python train.py --n_layer=10 --d_model=128 --n_experts=256 --experts_per_token=8 --d_expert=32 --d_shared_expert=0 --activation="geglu" --moe_layers=[1, 2, 3, 4, 5, 6, 7, 8, 9] --router_score="sigmoid" --normalize_top_k=true --routed_scale=2.83 --balance_loss=0.000602 --balance_bias=true --init_std_router=0.0116 --lr_router=0.00156 --vocab_size=14253 --norm="rmsnorm" --norm_eps=1e-06 --tie_embeddings=true --optimizer="adamw" --lr=0.00295 --beta1=0.9 --beta2=0.95 --grad_clip=1.0 --batch_tokens=[65536, 131072] --seq_len=256 --train_tokens=544500000 --steps=5950 --dataset="wikipedia_en"
Below are experts of layer 4 (counted from 0) of a mixture-of-experts language model. Rows are named router (the router's row for the expert), gate (a neuron's input weights, with its number), up (a neuron's input weights, with its number) and show model dimensions 0-127. Each number is 50 + 15 x the weight over its row's rms, rounded and kept within 0 to 99.
After each expert's rows: a language model's description of what the expert responds to. This comes from a sample of Wikipedia text that the model never trained on.

# expert 13
router:78 53 62 39 40 66 51 80 41 45 45 59 39 26 57 60 45 56 19 39 58 49 30 62 65 51 14 65 52 38 46 62 44 80 32 88 40 34 67 31 29 52 68 99 42 54 40 54 73 48 61 54 41 59 47 64 68 62 70 40 52 56 62 54 56 53 48 54 36 41 41 58 50 55 53 62 46 92 54 59 57 56 47 51 56 44 40 59 34 41 73 55 58 59 70 71 54 61 53 50 54 71 75 35 62 54 57 52 35 49 43 63 75 46 13 45 63 70 65 59 36 83 46 63 56 56 27 51
gate0:58 52 39 30 56 45 58 70 45 57 25 65 53 47 64 65 68 59 32 52 60 44 31 47 28 41 47 83 38 27 47 49 56 58 54 58 43 51 36 43 45 50 42 77 36 34 32 50 40 85 45 68 35 47 49 60 47 76 21 27 43 64 37 35 47 45 59 42 83 56 78 41 37 51 32 43 39 31 92 59 67 55 34 84 63 60 50 78 55 54 55 56 56 67 48 57 39 26 41 55 59 83 66 74 31 52 42 39 53 42 38 48 45 31 40 72 71 51 43 23 50 75 45 22 33 53 57 52
up0:56 50 61 32 62 42 72 57 41 81 58 57 51 62 70 57 58 49 54 43 45 12 36 46 47 35 46 56 04 50 57 84 63 45 62 49 53 50 33 31 46 48 66 60 14 41 68 68 70 55 35 74 29 56 49 63 65 54 53 44 33 43 61 51 73 40 73 66 68 40 51 50 39 70 74 55 56 64 50 49 61 62 34 67 51 57 56 63 22 54 48 28 56 54 48 58 62 41 32 32 66 77 63 93 60 55 61 51 48 32 38 47 36 56 30 38 51 73 65 39 29 58 67 30 36 81 42 47
gate1:49 43 60 52 35 52 42 66 51 44 58 48 70 56 27 52 51 24 46 30 53 72 25 53 39 44 37 47 65 63 46 32 50 46 27 73 56 23 56 56 42 72 43 91 33 55 51 34 58 47 56 54 66 58 56 61 32 51 44 42 25 25 54 36 53 41 52 36 43 15 44 24 19 45 31 40 61 59 20 14 32 56 59 65 36 46 67 51 32 64 48 33 60 54 78 50 68 36 48 44 56 56 39 40 58 76 61 20 39 68 67 56 51 25 47 49 24 46 44 56 68 68 62 45 53 20 81 51
up1:58 51 16 61 50 67 59 26 65 47 67 32 27 59 40 45 61 64 52 65 70 40 48 30 65 45 68 48 32 45 74 52 39 36 62 38 31 69 54 59 78 46 44 45 82 38 52 49 29 84 41 57 49 60 53 69 57 31 59 51 72 70 45 51 26 48 47 47 40 67 71 75 54 33 62 63 49 40 52 82 72 58 60 29 61 46 34 54 39 67 28 47 41 25 24 62 50 47 65 65 77 54 54 55 24 59 40 61 62 50 48 35 38 70 43 81 61 59 72 66 41 55 48 63 77 58 16 44
Description: Short word-piece endings inside foreign names and scientific terms, such as i, er, a, ari, as in Galliformes and aquariums.

# expert 29
router:47 77 56 49 51 40 77 46 54 55 51 32 62 59 54 65 36 48 42 65 66 68 38 67 59 55 51 30 51 45 37 36 46 34 69 80 40 65 54 36 58 50 58 79 52 75 47 33 46 62 65 55 73 42 24 50 43 57 52 47 84 58 24 64 64 50 62 46 59 34 48 45 27 51 83 79 67 77 60 49 43 80 30 43 66 40 58 58 36 49 59 45 70 45 66 29 68 43 53 48 29 57 40 35 41 38 26 33 36 58 40 35 39 65 19 40 45 72 48 50 07 74 31 60 63 29 47 42
gate0:60 42 40 55 58 66 55 62 42 34 33 32 49 74 41 39 40 73 50 29 78 55 84 82 32 53 38 72 14 74 08 61 59 45 79 50 62 59 52 35 44 48 36 57 41 84 42 36 61 36 40 70 59 79 38 56 41 20 39 31 44 47 56 37 71 53 40 44 69 65 44 71 56 60 54 46 63 54 34 36 36 56 38 50 58 46 71 26 63 51 66 53 23 12 46 42 46 70 57 46 42 53 37 31 38 39 44 54 46 51 59 29 40 66 68 40 44 39 38 50 49 49 32 27 44 54 31 57
up0:31 35 44 43 63 46 61 45 25 37 53 59 47 35 54 57 56 60 43 47 77 61 49 39 21 56 39 67 59 92 52 74 59 36 46 52 74 44 52 57 12 59 62 71 49 35 67 22 34 65 30 50 57 54 61 77 57 48 45 60 70 54 50 46 25 85 68 49 42 44 32 96 56 51 64 50 30 42 66 66 47 79 51 56 45 40 27 51 48 61 83 42 58 43 35 56 64 60 51 30 65 45 54 73 42 24 58 48 39 61 37 52 34 31 30 47 57 57 63 44 59 74 31 62 46 70 36 45
gate1:42 38 80 43 32 55 50 67 66 08 43 24 75 68 61 33 84 55 28 42 54 59 33 57 31 83 62 29 47 36 53 51 27 30 52 43 58 49 42 43 43 72 52 55 51 36 50 58 62 48 61 36 60 30 53 56 35 07 77 49 83 70 21 64 25 44 64 63 67 80 64 44 64 44 67 55 64 58 57 63 51 47 59 52 61 17 56 57 44 50 68 68 45 57 55 47 58 49 46 55 77 38 46 55 49 57 52 70 39 59 42 56 59 41 36 44 62 33 54 32 62 63 35 30 42 38 30 42
up1:45 45 48 48 64 51 51 58 41 41 39 41 73 48 48 63 61 32 50 49 43 71 90 55 70 19 44 57 26 78 50 57 35 51 46 69 70 55 18 41 43 45 52 63 38 21 56 48 29 46 42 44 14 27 56 40 61 41 41 59 21 62 59 15 74 57 41 61 55 78 63 79 47 72 50 79 18 59 74 74 34 26 29 52 59 74 33 47 57 52 47 37 45 26 60 64 49 46 67 37 31 34 42 54 50 49 59 52 71 68 61 46 59 62 49 44 67 58 71 55 73 48 48 46 49 60 57 52
Description: Past-tense verbs and nouns starting fixed phrases, such as took, gave birth, set, lost, home town, show promise, Home.

# expert 31
router:49 71 60 33 65 50 54 58 67 62 46 43 37 37 59 71 21 32 41 52 43 51 10 67 81 48 35 62 44 41 52 64 31 73 53 47 49 53 51 39 51 42 66 63 44 70 38 38 55 40 64 71 78 66 31 49 64 58 73 53 78 59 65 57 46 48 46 64 52 46 20 79 61 58 44 59 46 59 33 55 47 69 62 46 80 46 34 70 44 30 57 59 77 60 61 54 60 50 38 54 36 61 65 49 50 67 54 41 54 58 32 31 59 85 28 48 45 97 50 42 41 63 58 39 92 58 35 68
gate0:46 40 50 48 42 40 61 63 50 28 33 54 46 47 52 37 57 51 71 62 53 59 95 49 66 38 50 47 42 33 51 30 69 55 46 59 47 63 56 34 44 56 52 65 76 41 72 49 58 34 59 43 34 25 11 20 65 65 53 38 62 25 55 37 29 31 27 54 49 56 43 47 54 43 79 30 46 46 46 64 18 47 10 64 51 12 70 37 36 49 57 45 63 48 16 50 36 52 44 62 61 57 61 57 31 27 68 47 44 71 55 21 49 56 49 65 33 44 64 78 41 54 55 68 61 43 29 62
up0:45 79 63 50 58 64 63 42 70 67 57 47 47 53 39 72 39 68 19 21 34 62 24 63 36 66 32 46 68 61 37 62 35 54 34 76 26 39 52 65 51 67 47 55 40 58 68 50 43 76 34 49 46 60 82 78 47 52 32 68 52 59 32 44 39 62 65 55 36 44 59 59 52 57 23 47 63 59 42 47 65 72 79 38 49 75 24 46 55 63 47 40 65 18 68 51 87 53 57 55 32 38 41 52 57 38 53 30 77 26 62 59 51 35 43 45 40 51 42 28 66 43 52 18 30 53 65 52
gate1:37 78 60 54 52 52 70 24 31 53 31 44 50 43 49 77 65 20 74 52 47 58 36 50 44 74 42 68 44 54 51 65 21 87 65 40 50 17 58 32 45 36 49 42 47 56 58 62 23 40 55 43 42 45 62 53 49 41 44 66 76 41 46 39 44 51 45 59 85 46 47 64 61 49 54 50 50 57 32 34 39 51 78 60 53 34 35 37 40 63 59 58 54 49 53 50 45 41 76 36 57 25 60 59 62 30 33 52 66 72 58 40 62 64 58 46 22 71 30 54 41 21 47 33 91 31 38 88
up1:34 66 55 45 44 59 60 36 22 55 31 57 50 46 45 56 79 32 44 62 49 39 51 35 59 46 36 66 34 51 51 40 52 65 43 36 63 39 41 27 31 64 51 41 34 51 60 82 37 29 59 74 59 43 42 53 21 25 57 47 59 53 22 44 39 18 27 70 59 43 45 76 55 67 60 56 50 37 68 49 60 43 62 56 41 41 43 27 55 60 65 35 47 81 63 51 39 42 96 33 56 40 51 67 73 57 57 74 61 66 53 38 36 66 52 49 20 54 43 43 58 11 76 74 52 24 45 69
Description: Final pieces of words and the last digit of years just before a comma or period, like reloc-ated, replac-ement, 201-8.

# expert 57
router:57 91 51 41 57 59 58 53 66 49 59 45 42 69 40 77 39 56 41 53 50 58 32 54 71 66 31 55 53 37 35 43 28 51 64 69 45 56 98 28 59 48 53 76 55 54 41 22 67 64 44 64 53 59 38 47 74 62 40 62 79 39 45 40 57 82 59 35 41 50 40 80 48 60 49 64 38 37 40 41 40 89 34 58 56 20 38 56 45 44 71 68 71 69 67 78 55 56 27 56 47 60 58 42 43 39 59 45 55 49 52 50 84 30 36 53 36 68 65 50 28 69 48 43 51 25 65 47
gate0:29 42 39 34 51 53 52 61 71 36 39 60 56 51 39 57 48 75 65 43 27 43 59 47 58 48 32 31 31 33 64 56 48 15 45 56 81 22 59 35 45 49 29 67 53 29 52 57 46 47 59 58 47 56 53 48 51 56 21 28 31 26 53 47 36 63 51 53 26 60 53 97 36 54 44 62 39 47 34 37 66 57 50 57 30 32 79 68 37 58 48 77 70 78 47 62 16 44 26 80 39 45 57 30 66 53 66 44 69 57 44 49 72 24 56 46 41 61 59 66 51 47 24 50 48 63 76 45
up0:27 43 42 77 76 30 84 38 63 82 77 35 84 23 59 66 68 53 33 43 81 61 43 41 65 51 35 58 51 70 49 48 72 33 43 40 53 61 54 39 48 64 20 68 45 49 77 53 37 54 65 41 78 74 62 47 49 53 41 52 68 53 55 35 31 49 53 47 62 44 42 53 59 56 41 42 57 60 42 37 48 69 29 75 52 42 50 56 62 39 68 26 51 63 29 53 55 37 41 55 51 53 61 40 64 25 65 34 33 40 53 77 43 54 40 51 63 35 37 78 49 69 22 30 84 53 49 53
gate1:37 64 86 61 69 61 40 33 29 43 38 61 24 73 44 51 62 62 44 55 68 51 62 51 50 43 45 61 63 57 59 21 24 83 44 46 40 64 52 37 33 71 40 53 54 50 83 38 51 47 60 60 35 26 32 67 72 52 77 61 91 45 44 49 25 75 56 37 47 29 50 56 57 48 55 46 78 35 44 51 57 44 24 50 60 26 36 24 37 44 60 44 57 70 73 54 47 38 40 65 78 67 50 97 46 50 65 52 66 45 65 44 60 44 44 50 48 50 71 49 46 53 52 67 49 26 48 51
up1:54 37 54 38 37 54 24 60 45 62 34 80 54 46 74 50 74 52 60 15 58 65 18 57 50 33 42 25 52 46 63 55 69 45 46 57 63 60 68 41 77 35 54 58 54 37 53 30 49 50 39 68 45 51 55 47 48 24 75 55 58 52 37 52 14 76 50 44 39 27 40 17 64 54 59 65 58 48 35 45 56 54 49 99 28 43 75 37 49 81 33 73 55 58 54 35 45 81 56 62 67 45 82 49 39 55 46 44 30 55 63 64 65 33 52 41 52 52 47 52 57 62 59 21 47 57 44 43
Description: Line breaks, table cells and sport terms in athletics and Olympic records, e.g. medal, Olympic, medley, shot put, Championships.

# expert 24
router:43 73 64 34 19 46 52 65 46 70 59 51 29 50 59 42 44 46 55 25 37 45 20 65 69 81 29 50 40 53 21 44 47 57 51 73 43 56 82 47 50 46 73 72 57 64 23 52 67 43 55 60 45 54 35 63 59 52 53 41 67 56 28 45 59 65 67 40 48 29 60 40 37 63 66 63 64 45 78 56 35 63 58 63 56 40 34 85 31 50 67 63 58 55 52 54 57 51 58 41 35 59 30 45 69 57 54 55 57 80 67 47 57 49 03 63 38 48 44 79 06 40 38 62 68 54 60 41
gate2:57 49 51 73 54 56 40 95 60 08 67 57 44 40 83 81 44 31 52 33 81 27 32 62 51 69 63 46 69 40 34 33 49 43 49 53 55 28 41 43 56 25 46 47 64 49 37 75 54 61 62 35 54 39 37 43 48 40 78 35 31 67 65 61 50 68 37 26 21 39 40 50 53 44 47 79 63 39 64 45 32 46 29 35 42 58 17 57 51 56 57 61 56 28 33 62 45 39 38 37 46 53 56 49 55 47 40 37 46 40 86 41 38 54 37 47 42 40 31 41 14 46 57 40 38 64 43 59
up2:51 58 40 22 43 58 59 08 40 57 54 19 70 57 31 55 68 43 54 66 15 56 64 59 41 30 43 55 48 53 42 55 35 46 48 59 61 48 30 75 55 52 75 61 36 44 47 34 54 49 34 43 51 52 67 83 54 61 23 56 58 60 56 64 40 70 32 74 70 62 62 48 37 70 61 41 67 44 23 46 48 60 72 69 61 86 65 53 60 71 30 33 56 45 56 26 66 62 55 58 72 67 27 45 39 47 59 54 50 49 31 67 85 57 67 42 78 62 60 64 63 48 48 39 65 21 42 46
gate3:44 52 64 21 69 57 51 98 55 70 45 40 45 57 55 59 52 34 49 40 39 34 36 65 69 78 44 46 39 58 00 38 23 42 56 43 30 42 65 51 46 53 57 71 25 54 33 43 42 45 49 17 39 39 47 48 65 41 29 46 59 47 49 40 39 49 63 51 63 77 55 76 46 56 62 57 14 48 64 57 42 62 34 30 41 71 45 55 62 34 68 77 52 63 25 53 32 50 59 40 69 38 39 51 60 53 48 56 46 50 34 78 51 59 29 54 40 45 15 47 35 57 41 70 68 45 25 51
up3:56 40 33 39 39 48 71 39 48 48 56 57 48 62 36 40 19 57 45 64 66 63 48 35 31 45 11 37 54 58 80 45 47 54 66 55 54 42 36 28 41 52 36 38 67 34 29 61 32 71 53 81 53 56 45 55 60 61 54 49 34 60 31 79 51 61 23 65 33 55 20 42 20 44 54 43 47 41 29 34 74 43 44 43 40 41 46 50 42 74 55 32 49 52 65 65 77 51 43 57 23 84 69 52 37 49 43 46 64 33 65 51 46 34 64 54 50 49 83 54 94 69 40 40 39 44 70 77
Description: Word-ending suffixes of ordinary English words, such as -ly, -ous, -ment, -ent, and words like young or strong.

# expert 53
router:40 70 51 39 47 39 45 72 60 69 34 63 47 35 42 82 14 71 39 53 63 48 58 53 84 45 47 37 51 49 54 50 57 76 71 88 40 79 55 29 32 70 42 99 51 66 42 45 55 30 47 87 70 47 29 44 49 65 56 46 66 37 51 73 69 59 49 73 46 60 57 86 49 61 58 68 62 80 57 79 36 55 36 53 56 36 47 64 53 55 61 37 64 45 61 45 42 50 42 44 31 36 47 52 38 46 53 38 63 48 56 51 56 58 38 42 39 55 70 42 49 72 58 37 53 63 43 60
gate2:29 66 38 51 61 29 28 59 52 57 37 42 60 21 43 62 22 64 58 37 36 39 25 37 56 44 66 43 55 62 53 59 61 86 26 29 49 74 57 71 61 69 58 50 34 81 53 36 47 58 46 69 52 63 33 41 68 52 54 26 42 60 33 58 51 64 22 47 35 61 56 57 85 51 64 27 31 76 38 62 64 40 64 15 73 50 32 53 41 44 46 57 25 84 39 34 63 62 74 47 43 15 37 55 42 41 48 74 59 64 35 35 39 38 59 58 44 58 46 38 54 55 54 41 33 59 54 57
up2:53 40 39 68 52 59 39 37 54 42 63 60 56 83 53 36 51 31 30 68 73 63 80 57 64 64 32 54 41 67 66 36 49 24 53 70 52 57 47 66 30 19 45 47 79 17 56 64 32 49 76 41 47 45 46 61 29 53 75 56 42 67 59 52 50 63 60 63 62 56 41 25 42 47 57 24 53 41 55 10 43 58 32 52 25 43 86 54 55 31 67 37 40 40 43 68 50 45 52 49 03 51 67 43 54 57 71 29 49 38 55 26 51 71 45 52 38 59 54 49 53 40 27 52 47 31 62 65
gate3:30 55 38 32 42 48 65 79 40 70 24 46 83 40 46 52 19 45 81 47 56 32 46 58 44 44 56 59 22 39 41 64 37 55 43 68 40 46 51 41 69 80 59 59 46 50 52 18 52 55 63 76 51 48 56 68 61 55 37 74 33 67 50 55 50 54 41 47 49 52 55 39 56 18 39 83 60 48 33 66 72 61 60 15 49 25 46 37 40 43 37 54 60 39 36 33 37 73 46 45 41 55 35 66 57 57 41 82 69 33 16 65 32 56 47 56 69 48 34 47 62 24 60 52 74 55 26 44
up3:41 66 46 55 44 43 68 69 70 62 26 36 39 39 55 55 55 38 55 44 34 45 29 49 54 36 81 49 36 59 22 54 19 45 67 56 35 37 26 50 57 61 47 64 53 51 46 40 37 34 62 38 84 47 39 69 49 66 25 30 59 67 76 58 42 47 30 56 71 61 57 37 34 23 24 74 48 61 30 52 38 37 47 35 56 53 77 54 62 54 54 82 59 61 37 56 62 75 38 61 36 47 26 59 33 39 50 81 60 29 57 75 35 53 62 57 58 42 55 35 67 37 75 09 52 48 37 66
Description: First piece of a capitalized name or word, often a letter or cluster like St, Ch, L, M, as in J-uba, Mel-ton, Soci-été.

# expert 62
router:65 54 58 32 48 32 41 49 64 43 54 52 54 23 69 82 18 52 29 43 47 55 61 73 68 47 25 42 45 54 30 47 32 64 66 82 63 55 53 20 34 54 49 80 41 58 29 56 68 35 68 46 69 59 42 35 82 58 56 58 73 51 64 30 81 58 41 46 57 54 57 82 49 63 58 71 50 63 53 49 53 75 54 55 60 32 38 58 62 57 78 35 83 57 71 68 44 59 31 52 47 57 48 45 46 47 49 61 59 65 41 43 47 44 46 42 54 38 57 53 15 86 52 41 81 40 52 70
gate0:69 49 32 33 88 41 53 52 49 28 51 50 36 47 50 84 44 57 57 53 41 47 46 50 88 37 46 39 52 36 43 40 81 72 70 33 56 42 40 20 29 70 48 35 38 48 17 37 42 70 56 51 53 72 59 35 67 45 50 51 58 45 40 56 70 62 59 62 43 56 48 30 67 55 40 32 69 52 61 48 58 43 59 35 48 48 71 78 65 53 71 34 49 68 59 61 60 91 46 45 70 20 48 49 73 66 71 81 48 65 40 60 83 52 50 37 83 45 41 61 50 51 58 43 34 59 63 56
up0:31 55 48 27 35 35 53 60 27 26 66 36 38 67 35 38 44 29 97 59 73 58 39 56 68 58 67 34 82 47 41 33 76 47 37 52 53 41 55 47 43 47 43 49 35 57 69 32 31 88 71 44 54 27 75 29 28 55 24 16 68 53 62 44 48 42 63 97 68 50 72 39 49 44 57 54 55 21 64 46 56 48 31 45 28 52 45 54 55 81 54 48 43 44 48 58 50 43 42 54 40 24 39 39 58 53 72 50 51 51 49 47 64 56 53 36 46 39 54 48 60 42 60 35 47 68 48 75
gate1:25 43 35 46 75 45 24 56 37 54 75 42 59 57 63 53 59 44 35 53 55 31 57 59 67 42 75 60 34 57 53 28 48 61 45 54 31 45 64 29 58 47 46 47 72 59 58 54 47 62 43 40 68 64 23 32 37 44 40 36 56 42 52 36 47 54 23 90 60 60 50 22 53 16 54 54 72 49 56 38 56 40 31 15 33 64 45 72 50 49 34 36 45 31 60 40 54 51 22 45 09 21 17 49 12 54 59 59 54 68 48 44 35 64 51 34 56 45 78 23 61 55 38 46 54 51 47 43
up1:28 45 40 38 41 45 29 47 26 41 50 60 84 38 53 54 55 49 28 50 33 40 49 56 58 38 64 58 63 71 65 50 46 55 47 76 49 62 67 34 39 30 51 44 44 52 49 54 67 43 56 30 62 84 14 36 52 38 56 43 51 41 43 12 64 47 41 67 59 57 59 50 43 33 38 35 58 39 56 36 42 40 08 13 43 44 38 61 35 76 46 29 58 44 70 36 60 45 38 47 25 41 48 31 15 66 58 68 46 55 53 57 53 63 56 37 67 46 70 14 71 79 57 52 75 55 60 31
Description: Single capital letters and acronym pieces in names, codes and tables, such as B, A, US, K-AA-N, NC, and initial letters of names.

# expert 14
router:71 72 66 55 46 55 76 58 42 57 66 34 49 72 37 44 19 37 53 50 64 45 25 60 81 42 32 50 60 50 21 46 32 67 74 86 46 57 78 41 36 42 50 70 73 60 48 48 58 48 77 66 51 55 42 57 58 66 67 31 86 56 52 53 26 70 69 44 55 56 70 39 43 23 71 59 51 53 62 59 24 78 53 57 62 44 35 84 44 40 72 52 59 57 62 52 51 82 47 34 40 46 47 57 59 48 35 44 54 47 45 50 62 47 21 62 41 63 70 60 21 30 41 33 55 53 51 45
gate0:57 43 32 30 27 44 66 46 50 33 48 47 33 46 34 48 49 54 54 57 51 57 38 60 74 78 69 57 87 32 56 26 40 50 36 56 21 47 69 41 56 33 55 53 66 39 38 59 62 58 92 67 67 33 25 38 41 56 39 44 76 44 31 56 54 32 70 38 49 34 79 36 62 50 72 29 24 32 27 68 72 53 82 61 56 70 56 66 34 66 53 75 52 43 43 56 66 54 46 50 37 55 52 28 39 61 54 72 37 55 65 72 45 56 47 69 27 42 40 39 42 26 28 34 49 59 48 53
up0:47 54 75 50 37 46 48 77 48 57 77 83 40 38 47 48 35 21 49 25 40 39 57 18 29 42 41 53 23 51 35 49 39 40 39 37 97 43 56 51 29 59 65 48 40 69 57 62 51 49 38 74 45 27 58 53 75 44 25 46 42 34 45 61 46 50 32 44 71 59 26 36 59 60 45 30 47 57 53 69 24 49 45 53 26 49 39 58 66 32 57 50 56 76 51 36 37 31 48 33 66 22 30 65 52 26 60 57 66 72 58 35 46 62 46 30 65 44 43 41 88 57 43 68 43 37 63 37
gate1:49 55 51 59 34 61 50 61 45 52 54 39 46 60 69 33 34 40 58 55 92 56 37 41 59 26 83 50 71 46 46 49 56 68 47 37 49 64 37 47 48 71 15 48 61 59 56 54 67 43 59 27 29 53 23 33 29 35 48 45 36 63 71 71 40 57 69 72 42 73 26 48 58 56 71 57 45 50 49 48 59 35 35 62 79 43 45 78 50 61 49 45 44 30 43 33 44 50 45 32 63 28 67 37 56 28 77 66 55 57 82 22 69 64 31 63 62 37 68 33 47 15 54 66 48 76 43 62
up1:64 69 50 40 66 48 85 60 53 45 43 48 35 36 44 42 59 42 16 44 73 40 60 49 54 49 59 22 46 61 69 48 18 26 56 62 47 37 69 29 50 57 35 58 52 58 41 56 61 71 50 63 53 49 59 56 55 43 49 69 21 55 82 66 40 63 41 35 63 54 46 57 40 25 45 58 49 52 38 64 25 88 76 30 42 63 29 30 32 40 43 40 53 35 86 19 60 67 44 27 52 36 64 43 72 27 45 44 62 39 48 31 61 54 26 43 58 63 21 79 36 59 51 43 46 48 68 54
Description: Word-final pieces and short words followed by a space, especially in music and film articles: album, song, written, fantas-y, a, an.

# expert 26
router:43 86 54 40 62 67 58 43 71 63 73 28 61 61 60 72 31 49 25 52 50 53 24 43 48 50 38 80 66 45 30 49 43 69 73 83 62 46 55 21 60 65 36 93 47 74 29 40 54 54 53 82 71 50 45 33 60 34 54 47 73 42 41 55 77 57 34 26 35 38 43 66 49 49 65 55 51 68 50 48 54 80 48 59 66 32 34 44 48 45 51 48 66 52 75 73 70 52 43 41 68 50 64 44 57 54 57 51 71 38 21 50 57 56 30 55 46 69 51 47 40 68 62 45 76 31 60 45
gate0:55 41 67 23 77 42 27 40 60 50 47 36 37 51 86 51 51 64 24 57 74 57 64 55 23 57 46 33 79 61 47 37 53 26 58 54 57 70 49 50 49 49 39 66 45 26 36 38 20 31 39 43 56 45 44 52 38 39 35 50 41 53 45 31 49 40 32 51 31 42 50 03 39 99 43 44 71 39 53 62 44 57 70 47 56 48 57 31 29 50 44 54 66 57 46 61 30 34 75 44 53 46 63 40 42 35 69 48 77 42 32 42 29 66 23 57 61 53 25 47 43 21 44 49 41 32 40 37
up0:33 58 54 63 69 81 67 33 44 46 58 65 48 57 67 72 57 58 71 72 42 70 37 53 39 46 42 44 60 41 42 35 26 50 22 55 99 42 34 57 60 55 51 42 65 19 67 36 72 54 48 65 69 46 38 69 64 52 35 77 46 43 50 43 55 44 40 39 70 52 32 47 66 52 53 51 43 59 54 76 43 67 28 31 49 81 53 47 16 49 53 55 70 26 47 37 24 30 63 52 51 40 45 62 61 76 51 40 67 57 35 55 59 50 58 33 29 58 34 54 38 42 39 65 53 75 18 75
gate1:44 63 47 48 70 28 45 40 59 49 43 66 71 78 82 59 52 36 26 43 49 39 45 61 55 49 28 53 70 78 28 54 85 76 36 50 50 54 48 38 35 44 25 74 43 56 82 47 52 36 58 33 73 46 63 61 37 26 58 32 37 57 25 61 25 28 43 41 39 68 46 44 69 78 71 57 55 56 51 66 73 43 49 44 58 41 48 55 30 67 63 42 43 26 75 64 31 51 40 36 61 73 78 45 51 36 43 60 67 48 41 49 64 48 60 31 21 31 58 61 48 52 26 47 54 34 48 77
up1:38 66 36 58 56 54 55 33 54 48 40 36 58 63 59 59 42 45 13 42 66 54 45 32 52 32 18 60 70 90 52 56 75 63 36 49 60 63 56 55 46 52 35 68 37 38 93 48 45 21 55 57 73 48 65 50 35 39 64 40 45 43 35 73 35 48 33 23 32 88 29 48 47 81 65 65 55 46 53 56 72 46 71 38 33 50 47 43 29 51 59 60 44 37 77 59 36 72 41 58 73 62 58 51 32 37 54 49 59 45 19 40 59 60 55 38 37 28 79 52 59 58 34 39 61 33 39 56
Description: Sports and election result words such as home, finals, season, victory, Cup, Stadium, medalist, plus punctuation in match reports.

# expert 17
router:53 77 50 47 41 55 63 61 31 50 53 67 67 56 59 39 34 42 37 51 35 63 59 46 67 40 42 38 63 33 45 64 44 71 74 61 68 62 73 57 41 32 63 65 47 64 48 35 67 34 82 78 58 58 31 41 61 75 53 47 55 42 37 68 64 53 55 49 61 43 61 72 40 59 54 74 42 65 43 67 17 88 39 59 82 18 38 76 59 61 83 44 67 63 65 51 57 75 47 70 31 72 47 54 55 40 37 30 53 57 58 38 47 57 27 58 33 69 55 61 20 62 38 44 74 46 46 64
gate0:30 30 57 46 40 48 64 67 44 62 37 47 49 75 41 32 42 54 19 53 14 72 52 39 24 44 57 38 35 51 43 57 51 56 50 72 31 70 65 39 44 53 63 47 24 66 54 67 56 66 80 46 33 66 49 59 66 66 73 41 39 32 64 47 48 21 46 49 42 66 66 45 51 42 75 53 11 54 35 54 62 49 57 48 49 42 05 55 34 40 48 73 35 68 61 41 29 43 58 81 44 33 57 51 46 52 65 50 67 45 26 28 31 58 55 69 46 45 35 39 32 40 46 55 64 12 41 71
up0:41 27 38 16 77 79 54 57 44 47 47 42 72 60 39 36 44 56 43 62 32 60 75 34 28 40 57 43 26 37 47 53 63 27 77 62 50 66 67 54 40 07 67 45 28 62 41 38 62 54 60 58 37 60 36 58 49 55 60 44 37 59 55 46 61 29 40 46 58 62 52 64 39 60 59 60 54 68 58 71 43 59 49 42 45 44 01 54 09 64 65 76 40 59 50 31 36 34 66 51 49 42 65 35 34 66 45 44 52 52 37 44 53 53 49 61 26 53 44 54 33 30 34 73 86 22 57 50
gate1:18 28 50 39 45 56 22 44 51 74 46 30 54 45 58 49 70 40 44 71 42 59 61 42 57 49 39 49 48 22 61 42 71 62 39 46 69 62 75 40 41 51 51 58 48 39 51 45 38 41 48 55 72 28 44 34 44 17 43 73 36 92 63 68 47 47 68 63 76 35 45 70 60 73 41 46 88 47 67 47 62 61 54 35 66 41 28 19 54 35 65 25 43 44 41 45 49 39 43 74 46 53 56 59 63 59 38 65 59 24 55 33 58 71 53 83 54 47 48 25 38 76 79 54 53 53 50 73
up1:62 15 54 48 59 47 56 63 40 40 32 66 35 57 52 61 40 59 39 37 77 51 61 59 42 52 50 51 56 71 59 61 57 49 77 54 37 33 45 47 61 54 57 58 38 57 43 86 28 58 56 50 47 49 43 52 46 49 40 37 53 43 52 15 53 61 50 69 54 83 61 89 43 54 75 40 32 59 27 37 87 16 46 70 36 64 81 60 46 55 63 84 64 46 69 58 40 52 57 51 29 59 47 43 22 67 56 22 53 56 41 76 43 36 40 36 66 41 37 72 68 48 43 25 25 43 30 47
Description: Pronouns like I, he, you, she and capitalized nouns such as USA, King, Germany, Japan, often in quotes, lists or tables.